{
  "n_layer": 12,
  "d_model": 192,
  "n_experts": 8,
  "experts_per_token": 2,
  "d_expert": 96,
  "d_shared_expert": 0,
  "activation": "drelu",
  "moe_layers": [1, 2, 3, 4, 5, 6, 7, 8, 9, 10, 11],
  "router_score": "softmax",
  "normalize_top_k": true,
  "routed_scale": 1.0,
  "balance_loss": 0.00223,
  "balance_bias": false,
  "init_std_router": 0.00606,
  "lr_router": 0.000754,
  "vocab_size": 32000,
  "norm": "rmsnorm",
  "norm_eps": 1e-06,
  "tie_embeddings": false,
  "optimizer": "muon_variant",
  "lr": 0.00248,
  "beta1": 0.95,
  "grad_clip": 2.0,
  "batch_tokens": 65536,
  "seq_len": 512,
  "train_tokens": 261000000,
  "steps": 3983,
  "dataset": "wikipedia_en"
}
Below are experts of layer 8 (counted from 0) of a mixture-of-experts language model. Rows are named gate (a neuron's input weights, with its number), up (a neuron's input weights, with its number), down (a neuron's output weights, with its number) and show model dimensions 0-191. Each number is 50 + 10 x the weight over its row's rms, rounded and kept within 0 to 99.
Before each expert's rows: "mostly gets" lists some tokens that are sent to it at least half of the time. This comes from a sample of Wikipedia text that the model never trained on.

# expert 3
mostly gets: " his", " her", " new", " their", " this", " early"
gate0:50 55 61 37 57 35 58 36 62 50 49 50 46 57 43 49 54 39 40 29 60 48 53 51 38 47 49 63 41 44 59 44 55 54 61 35 35 29 41 54 48 52 35 55 42 66 42 54 73 52 62 51 54 41 61 37 47 48 43 41 54 58 47 62 35 55 45 43 58 51 30 31 63 46 50 49 52 57 17 39 60 56 58 38 45 69 52 43 30 53 49 63 43 63 36 45 57 37 68 50 57 69 50 27 64 64 60 57 55 57 59 48 54 49 41 44 31 44 26 57 30 50 40 48 47 47 63 46 50 46 41 55 37 51 64 29 41 50 63 48 45 42 56 62 37 38 45 40 52 57 44 43 58 62 58 61 51 51 45 57 48 46 46 62 47 51 30 52 54 35 49 45 40 63 42 39 62 56 47 34 51 54 56 59 57 42 50 43 47 32 49 60
up0:36 47 49 43 56 47 45 60 41 59 51 68 52 47 39 75 43 46 39 43 42 58 56 45 53 62 45 52 42 32 49 56 58 55 52 31 51 55 58 57 39 61 53 37 40 56 49 40 59 44 49 55 56 42 41 52 34 63 50 44 51 46 34 42 77 49 43 36 43 52 40 51 52 63 49 60 62 38 37 53 50 40 31 56 40 43 39 53 70 52 35 49 63 47 52 38 60 54 43 59 35 44 49 62 59 39 44 60 59 43 53 46 59 53 47 60 22 53 47 46 18 45 51 51 57 40 41 49 45 59 46 65 47 34 52 53 34 41 62 48 41 51 54 50 36 83 49 52 53 70 46 51 70 41 52 47 52 45 30 39 68 36 51 64 63 25 40 40 60 54 38 58 42 46 63 53 46 49 40 39 51 43 63 50 44 59 52 60 38 54 47 53
down0:31 61 60 51 55 50 61 42 56 34 39 54 35 46 50 80 54 45 41 55 78 45 54 49 63 47 60 70 49 34 47 47 44 72 72 42 43 39 50 46 28 48 54 52 53 49 51 68 54 33 48 43 54 46 44 63 45 26 49 47 54 52 51 50 54 60 55 38 56 39 48 70 61 47 63 52 52 56 36 57 29 43 37 42 33 60 40 55 49 37 71 62 40 65 64 41 54 45 53 50 47 58 57 40 39 54 69 58 46 59 54 51 51 53 30 44 44 50 57 42 59 45 69 32 42 62 53 46 51 57 45 48 66 47 64 47 43 41 50 57 45 58 53 58 51 36 31 53 60 65 65 39 61 43 41 55 54 45 46 50 59 55 43 55 64 42 50 44 45 64 44 63 54 50 40 49 54 49 41 35 49 44 56 67 44 71 47 50 50 54 39 66

# expert 5
mostly gets: " John", " South", " 12", " 21", " 10", " 18"
gate19:55 63 48 36 35 41 45 42 48 44 47 53 56 41 40 58 38 72 41 59 42 53 38 57 64 63 52 38 55 32 52 79 33 30 44 69 60 55 72 58 58 48 65 40 63 46 47 43 35 49 51 58 59 52 54 49 41 32 54 28 49 44 43 47 52 43 50 40 41 50 51 40 55 55 52 48 37 48 43 68 49 66 52 30 62 56 29 44 42 44 39 51 40 46 50 52 48 57 55 52 48 53 44 54 60 57 45 58 58 57 42 54 57 39 81 56 49 75 43 41 50 52 50 54 66 50 39 40 55 49 42 49 36 46 51 57 48 32 29 43 32 58 49 66 40 51 48 57 42 75 57 44 46 53 51 43 58 62 61 41 58 50 46 47 40 49 54 46 45 59 45 34 49 60 55 63 52 39 29 48 64 54 46 54 47 47 51 62 55 68 31 56
up19:68 47 48 59 47 43 52 53 48 57 44 48 51 60 40 60 38 54 51 51 38 28 60 58 35 64 45 63 36 60 55 52 51 46 40 57 48 29 73 55 48 67 48 56 69 47 69 42 60 52 53 26 47 35 48 43 51 45 85 53 62 58 39 41 57 44 29 34 47 61 53 55 49 34 53 60 70 56 57 48 50 37 64 35 61 49 51 56 42 70 51 60 53 55 46 49 47 26 45 42 57 63 43 52 37 64 47 35 42 48 57 52 41 63 51 44 45 47 45 46 53 54 45 46 44 46 66 37 63 57 52 37 38 50 49 30 33 48 58 39 61 58 60 55 35 46 48 43 43 35 60 50 53 53 61 48 52 43 62 33 62 53 49 42 52 45 60 64 48 56 44 46 54 59 34 42 64 50 66 65 58 37 49 34 51 47 65 56 50 58 37 47
down19:44 55 59 52 52 38 23 38 49 48 56 49 37 55 49 22 57 49 38 55 59 46 49 42 65 49 54 48 62 36 46 76 45 65 53 45 58 41 55 52 50 30 50 59 55 46 45 60 43 45 55 58 37 45 33 53 53 58 43 55 55 60 50 55 55 63 49 71 42 58 44 45 52 52 54 59 52 29 49 37 48 37 58 43 61 65 67 59 38 48 57 52 40 43 20 47 47 44 40 57 50 32 55 74 47 45 44 33 46 55 48 44 46 42 48 68 44 61 60 47 41 39 46 38 49 53 41 72 53 46 67 75 59 66 60 55 43 53 71 43 51 43 58 43 48 58 43 43 33 41 49 45 62 42 50 43 71 49 61 63 48 48 72 51 46 54 56 43 45 64 65 53 51 54 51 54 43 49 54 34 46 56 31 64 39 54 50 52 57 61 59 66

# expert 1
mostly gets: " won", " 0;", "aged", " DF", " −", " 1;"
gate0:67 74 52 62 62 42 53 29 45 61 56 38 64 33 46 45 51 59 43 26 41 53 52 43 52 46 55 56 47 51 42 48 44 36 44 57 55 46 59 62 53 47 60 55 45 60 40 53 43 46 42 47 56 54 49 41 63 57 59 51 46 51 51 52 64 39 58 59 55 57 55 36 35 38 50 45 53 39 62 52 44 41 43 66 38 71 54 43 54 55 65 36 60 36 45 59 58 46 58 59 45 47 47 47 74 63 37 51 52 50 48 42 59 53 39 48 69 33 45 62 47 51 50 52 58 42 58 36 43 44 54 49 68 32 55 53 46 52 45 66 46 37 29 44 46 52 60 68 50 48 48 29 48 46 40 49 50 49 38 68 36 55 48 48 35 62 44 49 46 37 42 40 28 61 54 52 44 41 45 45 55 40 52 19 49 31 48 26 36 59 75 42
up0:46 42 30 62 48 56 54 37 45 55 53 54 48 69 46 39 60 41 62 41 40 54 42 46 64 47 44 58 23 52 62 42 51 59 54 67 68 51 55 36 59 58 59 43 56 46 67 41 57 59 59 57 66 54 53 39 63 22 54 41 48 37 48 58 51 45 46 48 42 40 65 47 48 46 54 73 48 47 77 58 58 53 60 42 55 43 64 53 58 65 30 65 49 57 65 37 52 42 33 52 53 63 50 35 46 46 51 42 57 67 57 44 39 53 65 54 53 50 51 53 41 52 65 40 64 44 60 46 31 32 55 40 27 47 48 48 55 53 47 36 55 57 64 61 45 41 34 63 51 48 55 52 55 41 57 48 78 36 53 56 54 58 41 53 34 53 62 45 55 51 66 46 45 45 62 38 49 60 62 51 54 47 63 56 52 65 62 52 56 52 37 34
down0:39 41 47 46 52 39 44 45 36 49 45 58 42 42 60 27 50 50 58 49 40 50 53 51 66 23 44 49 46 39 45 57 59 71 73 43 45 32 56 58 54 60 49 46 54 48 62 44 39 53 52 45 51 62 56 53 59 56 42 30 66 59 43 53 52 64 51 64 52 67 53 55 42 48 65 42 28 62 47 54 57 57 43 45 38 37 40 68 42 70 54 48 63 42 46 59 30 50 59 54 32 48 43 40 51 50 36 41 60 50 70 45 44 56 47 52 49 50 62 48 51 55 54 58 29 58 28 32 56 46 65 49 32 47 62 56 47 45 52 29 48 41 42 53 46 43 43 54 43 60 52 44 59 56 39 44 52 28 44 54 45 39 47 36 45 71 62 40 62 78 39 42 53 51 55 35 55 39 67 48 59 45 51 48 52 41 46 34 60 33 52 47

# expert 7
mostly gets: " are", " when", " through", " including", " but", " after"
gate19:50 52 36 61 45 45 52 42 61 56 48 46 60 45 36 65 32 52 34 44 59 54 53 45 58 36 57 24 44 51 59 62 72 67 62 66 40 67 35 38 64 52 49 55 45 55 40 41 39 36 58 45 39 44 39 44 61 53 52 50 48 51 60 56 53 49 44 41 62 60 55 52 54 50 57 63 29 69 42 43 49 62 59 56 38 43 46 47 39 62 51 44 46 52 55 56 71 60 63 34 43 57 57 37 66 53 42 48 53 35 47 49 66 38 45 43 36 53 64 42 46 51 39 38 56 49 68 50 52 59 50 59 47 52 53 32 34 57 45 51 56 55 50 54 37 38 47 47 44 32 37 47 58 42 62 45 59 51 72 55 49 70 77 44 55 69 45 62 58 54 47 52 50 54 73 53 54 49 63 35 74 56 47 43 51 52 68 44 44 54 67 54
up19:58 49 40 49 42 47 51 47 75 44 47 55 49 54 40 47 43 53 62 56 40 53 56 41 57 28 48 50 47 55 48 56 52 48 47 72 55 68 51 58 59 38 46 55 49 63 69 59 48 39 48 44 41 71 50 30 49 46 64 56 48 50 58 45 56 50 47 51 42 41 46 50 51 49 51 56 56 55 62 47 49 55 47 50 66 47 57 58 44 71 55 50 44 45 28 70 64 35 33 47 36 29 43 35 45 64 71 62 31 45 44 44 51 42 54 37 65 45 57 62 31 64 44 69 42 30 47 52 51 50 43 54 42 47 76 46 58 53 62 57 48 69 56 50 50 73 50 54 56 44 55 34 47 54 51 55 40 33 57 37 52 47 57 53 56 67 42 53 46 52 57 46 43 67 73 36 43 57 64 47 67 53 41 52 58 41 34 52 54 74 56 37
down19:40 68 61 49 44 48 48 56 16 62 36 37 50 52 61 77 45 61 44 53 61 43 52 49 53 59 45 66 62 50 61 46 55 54 50 49 44 51 45 49 63 42 61 50 54 44 30 42 56 57 52 37 52 43 42 53 71 58 46 67 54 34 66 46 59 59 37 42 47 32 57 48 47 46 54 35 68 38 29 42 43 43 55 49 51 50 46 51 58 38 51 45 54 59 43 34 39 23 52 45 30 50 50 46 56 38 14 38 60 43 47 53 43 51 55 47 43 51 40 46 38 47 55 60 34 46 43 55 55 46 39 54 58 56 51 59 55 43 41 54 46 62 41 45 40 56 42 44 56 53 51 56 46 42 62 56 42 49 48 50 53 80 42 53 65 27 56 68 54 41 63 55 37 45 44 59 48 71 52 59 47 61 65 48 48 41 57 34 45 52 56 59

# expert 4
mostly gets: " K", ".\"", " B", "\".", " V", " J"
gate19:73 45 39 63 69 61 41 62 40 67 57 62 50 46 51 30 48 52 50 79 44 58 44 50 47 61 46 42 56 43 50 28 42 46 39 65 51 69 53 49 54 40 51 45 54 57 60 50 40 47 41 65 45 57 46 44 47 61 48 56 46 42 31 50 63 38 61 43 38 61 48 43 42 48 59 67 81 59 57 43 53 43 57 52 56 57 28 74 46 52 42 47 65 43 36 68 57 61 59 49 36 54 44 45 54 51 44 41 48 55 45 36 47 51 37 50 70 53 46 56 31 57 25 40 52 59 34 58 51 55 70 57 59 51 54 55 43 42 29 40 69 58 45 46 43 57 38 55 41 58 63 49 63 46 48 39 62 42 40 56 36 53 37 53 49 63 62 45 49 56 34 37 55 53 62 55 62 50 49 52 44 58 50 38 41 43 62 46 49 47 46 47
up19:56 47 51 59 40 47 35 71 57 45 63 42 47 59 46 50 50 46 58 67 50 47 42 44 39 58 45 36 41 60 49 55 63 41 58 69 49 46 31 48 37 43 43 53 65 42 60 54 52 30 69 48 25 33 53 48 56 71 64 63 38 54 66 50 58 61 59 38 63 46 46 50 54 54 50 42 66 45 45 41 42 38 67 35 40 52 78 40 60 46 32 51 51 39 50 39 51 41 45 46 40 52 58 48 46 38 56 53 49 43 46 39 43 57 67 53 30 42 61 58 47 45 27 55 61 59 51 52 32 50 51 57 53 41 43 66 59 59 60 55 52 54 57 34 44 44 65 56 43 51 19 39 46 56 48 61 44 47 51 69 55 37 35 58 47 38 60 40 63 50 57 50 63 52 47 31 38 63 31 55 55 58 50 43 50 49 43 40 58 53 57 43
down19:37 51 42 41 58 35 56 56 58 44 49 53 40 43 35 48 42 42 68 54 54 40 45 54 53 59 52 55 40 66 58 58 45 56 51 49 48 57 45 41 48 27 56 38 55 47 59 29 52 55 53 50 45 58 50 55 57 66 55 63 56 35 39 47 34 36 57 49 46 54 49 32 55 30 26 44 45 48 61 47 40 44 46 54 57 59 27 65 48 31 56 47 58 48 43 38 55 76 39 40 27 48 67 43 60 40 40 61 45 49 34 56 41 59 43 50 61 52 59 51 56 50 55 63 38 54 38 67 40 42 46 50 63 50 37 59 50 27 60 50 47 67 50 38 53 48 61 60 42 20 54 56 46 58 47 50 42 37 55 67 69 54 42 49 48 46 58 68 49 58 55 44 39 65 80 55 55 55 55 49 32 57 37 55 59 50 53 45 45 46 54 57

# expert 0
mostly gets: " part", " name", " c", " life", " MF", "–19"
gate19:46 49 47 54 46 48 55 59 54 45 43 59 37 50 60 37 39 54 54 46 51 46 80 54 47 46 47 47 61 57 32 57 51 48 61 50 40 41 62 51 24 59 69 60 42 63 45 52 46 59 42 49 37 51 75 45 38 41 61 63 44 49 56 42 49 44 36 73 58 41 47 51 55 73 57 42 55 49 59 55 43 52 48 50 37 46 59 46 37 55 55 73 62 51 55 43 51 28 40 35 51 40 45 43 39 55 51 55 39 57 52 55 53 66 50 53 65 49 51 54 57 78 45 51 49 40 58 44 50 52 45 61 50 44 49 49 58 57 39 59 57 62 63 50 57 58 50 56 23 55 75 75 35 68 26 41 37 42 47 55 47 67 56 32 55 37 55 46 48 43 46 54 44 44 44 52 56 50 68 43 54 54 37 45 57 33 54 47 37 60 67 42
up19:42 50 45 60 57 40 53 45 53 51 60 38 53 45 39 50 33 58 42 43 40 51 64 57 53 48 73 29 55 64 45 32 56 52 73 56 42 46 39 55 59 44 52 39 29 48 47 48 71 61 51 45 49 57 55 47 50 64 56 44 67 63 58 39 52 63 58 36 52 61 51 41 36 62 37 54 46 45 34 38 50 48 39 51 43 39 60 33 58 61 55 47 70 66 50 34 53 62 44 52 37 50 54 37 40 74 48 44 53 47 36 57 59 43 59 58 43 44 63 35 37 57 44 46 53 42 45 40 65 53 45 62 45 44 45 43 42 61 66 72 36 27 26 42 65 68 41 46 53 62 29 48 52 47 48 44 57 50 46 52 53 63 53 61 46 46 62 60 48 51 50 45 43 48 56 46 41 64 43 50 55 36 45 55 52 59 74 54 39 60 41 68
down19:38 33 49 69 22 67 52 48 55 45 39 66 47 68 62 27 52 60 52 43 46 64 53 52 58 42 59 44 59 50 54 62 58 56 51 36 62 42 51 47 62 46 39 48 57 54 46 37 45 73 39 45 56 45 81 41 25 54 48 49 43 50 57 63 37 44 60 52 41 54 63 54 41 44 42 47 54 38 48 58 53 64 42 48 44 61 66 49 54 59 42 55 41 55 50 52 30 32 40 42 44 34 56 60 52 53 55 42 48 53 47 41 35 44 54 42 53 57 64 50 62 68 55 56 73 47 50 46 57 44 48 53 56 24 33 52 44 51 41 61 46 59 58 44 51 59 59 34 62 63 48 60 58 55 54 51 63 49 58 48 41 60 51 42 39 58 79 51 40 47 52 60 62 54 44 40 55 48 59 60 65 70 56 61 56 59 63 52 36 49 53 64

# expert 6
mostly gets: "\n", "===", "==", " ===", "|", " =="
gate19:46 49 51 41 56 35 56 49 55 45 56 41 58 36 60 51 52 41 59 35 32 31 41 54 51 58 61 33 56 32 44 45 65 58 54 47 40 58 30 63 64 58 44 36 61 34 56 47 71 43 49 37 46 28 56 53 54 43 56 53 53 43 44 49 73 70 56 51 48 53 63 50 51 41 42 34 61 40 65 43 69 52 35 51 40 42 64 45 43 37 67 53 53 54 53 54 57 51 49 52 48 57 34 31 43 47 42 74 61 35 47 53 56 58 33 52 51 63 64 40 46 56 43 59 41 54 28 58 52 51 75 69 39 43 47 56 57 40 52 49 47 42 40 60 43 48 49 51 51 55 76 34 62 43 49 56 34 42 52 68 36 56 47 54 56 45 49 36 45 51 67 45 64 55 40 52 59 50 42 60 36 56 44 44 56 55 61 51 51 59 66 45
up19:64 60 38 46 64 32 53 64 58 45 46 51 53 44 61 36 35 49 53 43 42 41 60 34 59 61 41 62 56 45 40 42 60 56 73 52 44 58 34 54 58 38 41 34 41 48 53 41 35 39 36 71 54 52 36 54 62 61 52 53 38 30 64 53 48 56 57 66 52 57 48 59 68 44 72 47 45 33 50 44 40 54 56 56 56 60 44 36 59 50 47 53 71 44 63 51 53 46 65 43 53 41 47 33 37 54 38 68 42 63 52 46 44 73 30 48 40 49 48 50 59 45 62 58 51 46 75 57 76 67 47 41 36 53 56 51 44 48 48 40 33 55 66 56 62 47 29 41 43 43 51 57 58 40 41 53 46 60 50 48 45 71 58 61 58 48 52 49 43 51 33 58 41 34 41 56 49 41 58 51 57 46 48 35 51 56 59 43 49 46 47 52
down19:49 24 37 38 54 34 56 50 24 37 51 46 49 55 55 56 46 59 48 60 50 62 71 50 59 45 57 55 48 69 63 58 43 59 54 55 41 50 66 65 45 55 52 50 43 40 50 47 51 52 41 63 60 50 63 55 41 70 32 58 57 55 49 47 59 54 52 56 22 39 28 62 47 50 52 58 54 63 47 41 47 50 62 53 40 43 39 70 47 61 45 37 45 44 60 40 52 50 43 52 32 61 61 58 35 46 56 41 54 49 57 45 56 28 64 50 53 46 20 53 36 53 43 56 57 43 35 46 47 45 41 31 72 52 61 59 49 55 55 43 42 56 48 53 40 52 54 42 46 60 41 43 59 65 56 53 59 63 40 49 42 54 67 34 53 50 52 50 66 46 34 37 62 48 40 43 51 71 55 48 39 50 21 50 58 51 42 67 54 44 54 57

# expert 2
mostly gets: " (", " \"", " re", " Al", " San", " '"
gate0:50 49 54 53 81 47 49 64 38 53 53 56 55 48 54 63 29 45 44 43 42 64 40 47 48 52 47 48 44 65 67 47 72 50 28 44 38 49 44 47 42 56 47 20 65 48 50 47 53 39 71 45 56 50 69 48 47 40 35 47 57 32 44 53 68 52 40 44 47 54 45 52 53 57 59 42 64 39 57 51 40 43 53 54 40 64 71 54 49 45 53 48 68 30 46 42 44 40 46 50 46 38 59 52 47 50 50 80 44 57 63 60 61 43 71 49 45 66 48 36 47 53 66 43 57 52 53 61 46 62 47 37 51 56 40 70 48 51 50 69 65 51 51 42 42 53 46 66 41 31 49 58 63 44 51 54 42 49 53 45 50 46 65 56 61 44 64 49 52 62 46 54 65 65 39 64 43 67 61 61 56 41 46 50 57 43 65 58 44 43 60 66
up0:53 51 44 45 52 39 30 32 56 59 44 38 59 49 45 38 54 42 31 37 49 49 39 60 18 48 52 61 64 44 52 65 48 42 56 38 54 56 46 44 35 41 48 56 35 40 52 64 61 48 45 53 52 62 55 57 53 46 38 57 49 38 49 31 61 43 46 61 44 62 65 53 63 53 65 43 50 50 40 40 72 65 52 62 49 61 61 62 44 29 44 42 48 58 42 29 54 53 58 52 58 36 47 55 48 54 56 54 50 56 43 52 43 58 42 49 34 43 53 71 56 46 57 45 49 46 62 46 60 28 42 45 61 63 52 49 39 46 37 42 38 54 62 49 58 58 45 45 39 44 45 46 44 45 26 42 52 49 50 61 36 63 47 65 72 56 52 52 40 48 43 32 54 45 38 30 46 58 49 74 58 52 46 45 35 47 31 32 50 73 44 61
down0:61 79 44 38 51 45 54 41 52 43 43 56 41 40 42 48 43 48 56 54 48 25 51 50 61 32 55 49 64 51 62 54 43 53 59 34 37 42 56 46 41 56 51 48 55 53 34 22 57 47 32 46 51 52 45 61 42 58 61 61 52 36 54 41 53 45 57 79 50 42 47 41 36 53 41 68 62 41 42 37 61 53 62 64 47 57 56 66 57 50 53 30 39 59 37 48 59 63 53 40 32 50 44 39 47 54 59 44 41 48 61 68 44 47 52 64 41 74 49 73 51 62 41 59 47 52 38 51 45 57 69 39 62 54 62 50 43 61 47 33 54 37 33 41 40 55 42 30 66 48 51 46 44 50 67 55 52 40 63 48 46 68 43 45 51 41 44 61 44 56 46 40 40 69 51 40 37 48 59 47 48 60 51 45 63 41 55 55 58 42 57 59